config = dict(
    n_layer=14,
    d_model=192,
    n_experts=48,
    experts_per_token=2,
    d_expert=192,
    d_shared_expert=0,
    activation='quick_gelu',
    moe_layers=[0, 1, 2, 3, 4, 5, 6, 7, 8, 9, 10, 11, 12, 13],
    router_score='sigmoid',
    normalize_top_k=True,
    routed_scale=1.5,
    balance_loss=0.000168,
    balance_bias=True,
    router_bias=True,
    init_std_router=0.0112,
    lr_router=0.00144,
    n_head=2,
    n_kv_head=2,
    head_dim=96,
    vocab_size=4096,
    norm='layernorm',
    norm_place='pre',
    norm_eps=1e-05,
    positions='learned',
    qk_norm=False,
    attn_scale=0.102,
    tie_embeddings=True,
    parallel_block=False,
    init='trunc',
    init_std_qkv=0.0381,
    init_std_o=0.0473,
    init_std_up=0.0545,
    init_std_down=0.0545,
    optimizer='soap_variant',
    lr=0.00791,
    lr_mult_o=1.42,
    lr_head=0.0139,
    grad_clip=0.5,
    warmup_steps=200,
    schedule='wsd',
    decay_fraction=1.0,
    decay_shape='linear',
    final_lr_fraction=0.1,
    batch_tokens=131072,
    seq_len=1024,
    doc_mask=False,
    train_tokens=705100000,
    steps=5380,
    dataset='wikipedia_en',
)
Below are experts of layer 9 (counted from 0) of a mixture-of-experts language model. Rows are named router (the router's row for the expert), up (a neuron's input weights, with its number) and show model dimensions 48-95. Each number is 500 + 50 x the weight over its row's rms, rounded and kept within 0 to 999. Numbers have three digits each.
After each expert's rows: "mostly gets" lists some tokens that are sent to it at least half of the time; "comes after" lists some tokens at least twice as common just before its tokens as in all text. This comes from a sample of Wikipedia text that the model never trained on. Tokens count by the router's weight.

# expert 39
router:444534491513555460432493442559524528490565533497421506535446413496456429530487584580551601457540562487490484415576563479482555512546464543569517
up0:505544512497506464540568427467525481564443545561551488504434382515527576557447510516442566527592439532522438523523536461512580499531540497488449
up1:537476495503490322476434599550561465566569583563449526467573396492526568469517547457443509525534577463404541418571513470509508439514546530492517
up2:546520479403536590587554514500575519487564562511507467512521517484458464484534436522455492666416522472428476540498470481536533601522554490453442
up3:473522566493485506528396496488555547460508517469489553499490479470515438516643443529527410490457361523505493483520464511535399491533512463485448
up4:407499502400461353502566453458500481497566481526509535498501512499440434467461505489459498454575467527523553517428502531433475482470499530431500
up5:461390453547528461432490530461546408530444451503419446449517522506505475514503535491468480434562557539461483513573539546504467521425564523441531
up6:384466580518484485538507511501430487566570531485514520518475559475530479478547475574525506496495508475547491467591462486419630568498499639470465
mostly gets: "who ", "have ", "they ", "when ", "would ", "He "
comes after: ", ", ". ", "s", "that ", "es", "where "

# expert 19
router:496564534624545524526485512609468527445498517508507368562453400503485474542538573572515546538498429441445542544427527472500468597586505553556457
up0:531520474564438578533517438606499546450553492458487425529483490409493431530476469534515495481510433477525470461519410488498495447527512487473437
up1:529513501433517477538504473504485405566524551481583539498549507535507456499603471519496435458470491530471506460437513413564513462482596532461441
up2:482687511500507497447522503439525530524479384586486514437523505514455428535472461534553449539466544473500456559465507516521425518482576432508443
up3:560531476497503466551569549574481460524444509468507449511515479522518487567501527483494492485559501446514484520478420482565462471452585466488425
up4:464499443531543521471565529532465523554549497442444513538404517432493470439392564518515506491508552510519543427507515499450514610463527529581540
up5:599490544459570502523436470464586613518573460482519439655500526356552468477416492462423471583550541467547541462523599478485550538528486584470520
up6:546543535624540498505520512603424528508672470453447400480472594577510525569462575585461433444446534564486478615511507498559441555490518461534551
mostly gets: "202", "199", "201", "198", "200", "195"
comes after: "(", "in ", "\n", "| ", "–", ", "

# expert 30
router:432477473493575522508491486518483609359485628437436448442417458390469477485586505521502576583543564462525600465516518483467486490420510499435505
up0:532487529484541502476453479519552507622550510461522495433454550416445441544538470451503537507487468469498595534514494439604440426472540486489453
up1:416501469498447458473529543491425424528465461440464478466355471521452480372516470531578515461501447546505533498458461505462478531551503517511502
up2:513466446523519410390542515440431500452566535472481422519367480513571454463528440588517544577473479395450479482548485502395485459511545527516506
up3:530419540447588525466535516486488514489426437657517470451364500557559465563518516404433456496461475420506435464568542455569519501547399482479465
up4:485526490384558460461472483534495452527504527506537491489543398382561493479502549461521520544502472547412532545459528550503440543456550466384507
up5:456514501451504571545453499517484472483442546377352421557422602373454538461550489532483500508497502544503523570538492549437469545472514570441598
up6:476457512482506535555588440530472493516459487432473471481413469564547513503581493544570564569534531472479548491451597544505461510557410480483544
mostly gets: "Preceded ", "Coordinates", "Genus", "Succeeded ", "Born", "Website"
comes after: "- ", "\n", ")", "\n\n", ": ", "• "

# expert 13
router:548507369607590412481484454545439548480532495403468538517483554485480393454595509501564557507521482432498537528556556486468491563427457554501499
up0:539612602496509359536551462372463518442527497541476508467546574451561513456538574471562541504499492500474568460558479518432463492599520632501457
up1:482481578494525536515550532473584524450435489527401546570469447564449565535471575437595534508560590415507608544512478612501501483472518488550519
up2:500525548437548480540432469480458456591440495466512442493561515501554534533534512515505550406573416536497482567541497565578616497656558529444462
up3:433475494547460498460569449540474500471493479440480564531442442612491559475502581440467529443605409541472492474469552522492375557498546476544513
up4:454479518554528465484458431501492509579532531508448444564517499546403472497415497470513600571478561524443472495477517543409565479519559531568436
up5:499574511391490486498489548480461489498502492454469561539479441536460559469474523456482568532451388491504428533435483498492508544540586595495540
up6:538479440497417448516425415485495481495513516464495477546590464537446471505528545553540323511554575515468577458553472530465593503504496469498539
mostly gets: "| ", "—; ", "–; "
comes after: "\n", " ", "0 ", ") ", "1 ", "2 "

# expert 15
router:438526476621593505509509541493434546489509520470430520537513472449496474450411468492577514493540487509442533443493558497527476561553469446525424
up0:531570521573519487522497586511540542594499500466510512472481473512566464502490513482498496486515508461535397488462440573417519433496547499498433
up1:509523448477475489532471524513461435444538542523555508553485498539501490445597518545470403498474555484488472453549520468459467495466478451536471
up2:506462465423467549478443441554461490513469484553510525435538531474495465479473468446451379428442561522537511536524441427490516481516423477560442
up3:474428463485536487580450514498537528520490518487487561453366576449486493476472472500520578500508549471567533552561574430475424454414529543511534
up4:480500488545565562450568552505564475467568483542487478521524428470484529468568484488470582461603473496653457499579459592521572545581503471440546
up5:648483525520463543425477468467437571462472578503431509479489464422522522458442596499521503544467460557456515514518601497600570440442519527540466
up6:527472453557470542472499456529458458370497499508498595488542491469435397444579510422514489448439575480543489558528518453614495563461628443443490
mostly gets: "J", "H", "K", "B", "Y", "M"
comes after: "| ", ", ", ". ", "- ", ": ", "of "

# expert 2
router:582482502513544454435504529554450548513552483444473549463441503345498473505510484456489539587462451476553481445489565434494524487460438501471453
up0:528498487506486477491478545595403504527545565491513470522501646534533457505503501483448600455494503434562589499488447486464606486498406519439515
up1:570591493505473407544376443413375596523477521490467456426476562528453431414468509548461411508432623394532510600501524505494519509480505499478536
up2:577420469408507499461492513599456426434522624537496503500513461500539485560496541583554431483437528584545540524512561469473467427422483548401497
up3:508486475507419524442535526604531481462547624509471486507534497520567463536454401434463472505459594414439532386549484413492549496458484571542488
up4:510563556536484519495491495561467478577486424535447399498585532627454408507509499488529435618483471557471490486469561446459579520457443558546476
up5:482525518498601438432470456542551554530500500499439503485524522406447547491482534532442510349483489556523472489409488544427493489636402481502512
up6:571563552483408462513487554583457425481550486506493518413528524610501569580450492501483566508549504500404517461548466475476499530514369544513579
mostly gets: "==", "== ", "Ex", "===", "Spec", "Res"
comes after: "\n\n", "==", "the ", "== ", "also", "See "

# expert 35
router:360431555585521512483556522517437592399649463484470571511490504415454476504501481525506497505502469540478443424520465494527490540531403449491433
up0:567503506501507533480511532562585555440533535464431556391463510504475492499569548519460455506542572519499477636536418547526514434508545555555499
up1:431509481452546501450518527533533538520464493490516526485488480519427459420448542508499459544484557518504503454477475506480508464499472507511452
up2:556568457590473488534566627618493492517538502452551490532480466455573615539459615553470492586581509457502540462490496445506553446463485494493471
up3:396462466552538508518487511491551587492509487527512542445440514519453438481504487515512506425525496487476480531542563477605513433543619532509477
up4:499507441516474436505538443502549619508491497618492530516534535480492405530538456454416546463526433497569562446424399480504568499490428542471475
up5:449416489534503449483554501562492455429509402616516468451544549470515578504533499613417433421616406432510534549498510513502523530552523518453535
up6:476430505499578519500529410494473503549523459475574475469486544592511547581590564485404497512591425514508483538495521477536552503420456514427581
mostly gets: "his ", "cont", "three ", "several ", "two ", "His "
comes after: "'", "of ", "and ", "the ", "for ", "to "

# expert 37
router:425529510567559410409499442565427559494489511529438443485476476460448507513460518560528468506545530436538529476579491458439414541456460522501435
up0:492580577469439442500446475526548543504424455494491516504426490448544524476551600437555517518525561494487527487442452418399538555460488530429525
up1:527559444478502472509529507474508424467465541472518510504506512500574530589435458504516511578476512391508599568499561513470509496506537517517577
up2:556472462470509493501472503527476491476541422449492451583462504541466495612477527478494494437460590463494582469460505432409474471440515433443483
up3:516452494483493509525518551475536558522477510486502436485532542445489508396519570452458504521530513563456451487545551477474524467486607439501446
up4:497529514567446451481500434535537515437485484531498540443477531591460581510457543609470473523538408436525496434460510487429526464477449475446460
up5:525600547451442412519532532485471496516510484530446501473573477470539453538439462591465484535581469463438571548409553464570463502457491518544420
up6:577540542462497464466375513489467478559541546519519472521552484462499428497571540499579490499456556497579478466562585518547415426519408487395534
mostly gets: ",", "c", "^{", "number ", "#", "$"
comes after: "1", "2", "3", "4", "0", "5"

# expert 20
router:396543447502565436490531465502488526516493532476431517484449442509396543566493540580487523529519564575417565517562487461477518506512482537501476
up0:467356578475481418534488483511522492508514420530534500452435435487499532427534607581497627414526451563562510427459603522453582481415473392507525
up1:567592592567541524528589550496459521554490516575435434543559586543462529395577447455493471372347526504469460435577475478493520486431548528461434
up2:507583438439403496497482571502506508416495411532498557457538448382536475418488539452579540445446569462509500465419424485500485603546506506480430
up3:412458540431476502469546420558450538380536507510438475467512467486598454611509504488462566494563562478505518468503527539516585569414546494507546
up4:532595481562532561510465490444463568564452500532521516506521462537511472422589485483479558485656454505480516475517526616426388471502573417442510
up5:514433455505538567435475498486528544494535574458528554505465463536562422510436530480528547518447507576399584505471514517417425548446540513601425
up6:488526417520465597513450561555524442452558433414479420453571490529552424426487485475447548594445434445456589551440560587604575506537507395486485
mostly gets: "\n", ").", "\n    ", "\".", "|---|---|---|", "|"
comes after: "|", ")", "==", "===", ".", "s"

# expert 32
router:529503629545595444509485466522425492507502571435458457496499488568455508520527518473534513542543510559405613420492523521460519475524490564580454
up0:451495514606535608492403587485488504517528558557397466600568493419531603413502550447464441564539491544441502470500499492458529494437495401473496
up1:450438437487553521530465584438460420477394511537539470474525523522485472469518458427489561478500530545517531495376510460485365381460583476490410
up2:548533483538494432513392593526513500464504541552517517534407521445494549535491525516566550484473434473425478518519432544463543571621503551455500
up3:494491488486542468549414494412541598446415557464449469453490384521504463560490444539461557508539421528466511417498495483444492501520434489530562
up4:517472564475505553568441490486490530539512538460475439472563510570478538551497525480499533592518595531488459537507452558549502471450468555506461
up5:436471521403480456403497554463485556487568472567402548439479488508555500494494419534387478522471463549529551449492463510542446500479546430515485
up6:503474534397445504507470457515446525460554566580569493462474463609552387459483554531481596547497502527509436521494475580443474457601485540519574
mostly gets: "ish", "SA", "  ", "BC", "India", "IS"
comes after: ".", "S", "A", "C", "U", "=="

# expert 21
router:455527530528507527419475521467401540496506501434415515598439470400495516447548539439566498504412512510529457443484452485452475613548396478549448
up0:354492498429518460476460448576392501513576600503476571458481453536540510514549484445458526449529528515494510572480467492402582560522493526513490
up1:551469539486483440487457468533517516430525443469519560521512527525509482482593558593562565553457559489410609515558478409525402422416479552527488
up2:491484456552495499524432478534496432424544539515412495525487511446504485461512502487547485537419467557538458585503406471482593436485542590499522
up3:496549454470491466459516574607474490449441541478419542556480521451552586489511569476485510473549395458537500475462535512481491549506437493495534
up4:496508604442557442559489503608511527475489550475494517473481540450576588575447383538573448481471405538566440546445519452449473623455422440447470
up5:526515520488508479509483584472500455407520515438505462467414556411439541425534517463448501514477536444545530516580558474519431570455402504419482
up6:467452405559565543467404461555448488475493503448538510466413579541490358552483494460574494536542455589515545516438486481519520447548564463446533
mostly gets: "Total ", "Yes ", "JPL ", "MPC ", "} ", "Votes "
comes after: "| ", ".", "–", ":", "9", "5"

# expert 40
router:467490481575553440564490558502438567498632464407488547543449435436464460583510483502513534479551492483475481464489538519430511475486383495479413
up0:501511569470479508599477548425558570462538475426540522554534547539428525470515484553509482481499406431450510425456536477571487435530522480473514
up1:543574535501508479412486441407466519336471473433476617467394502486568493518538497483387519510487529489498526510542484467514507550527545488536555
up2:453569458535528493458430626519460421544549462511513433548526587465485509542575410504454493563541502428581519513448488435473584479460580522564525
up3:633451465443517497523569496565503527473563488560503495473559464561486498632454491501524503511531469510612514475533436518496473549529567541444501
up4:592496435457469443568493452462465480542559590559498510447454543454432412500610511519558536516532493552533501580507503530487488526523502570485510
up5:512458417502577463460497522569521503570549435465511483425489443575452489532459433527458538523566511495495506410418484492496454515519528537485501
up6:499459527547523492524479527505520499378528504564498498557510396542408507511510493441520527471530469487520510613405484519567587557486509539538513
mostly gets: "The ", "the ", "this ", "This ", "their ", "his "
comes after: "of ", "in ", ". ", "to ", "for ", "'"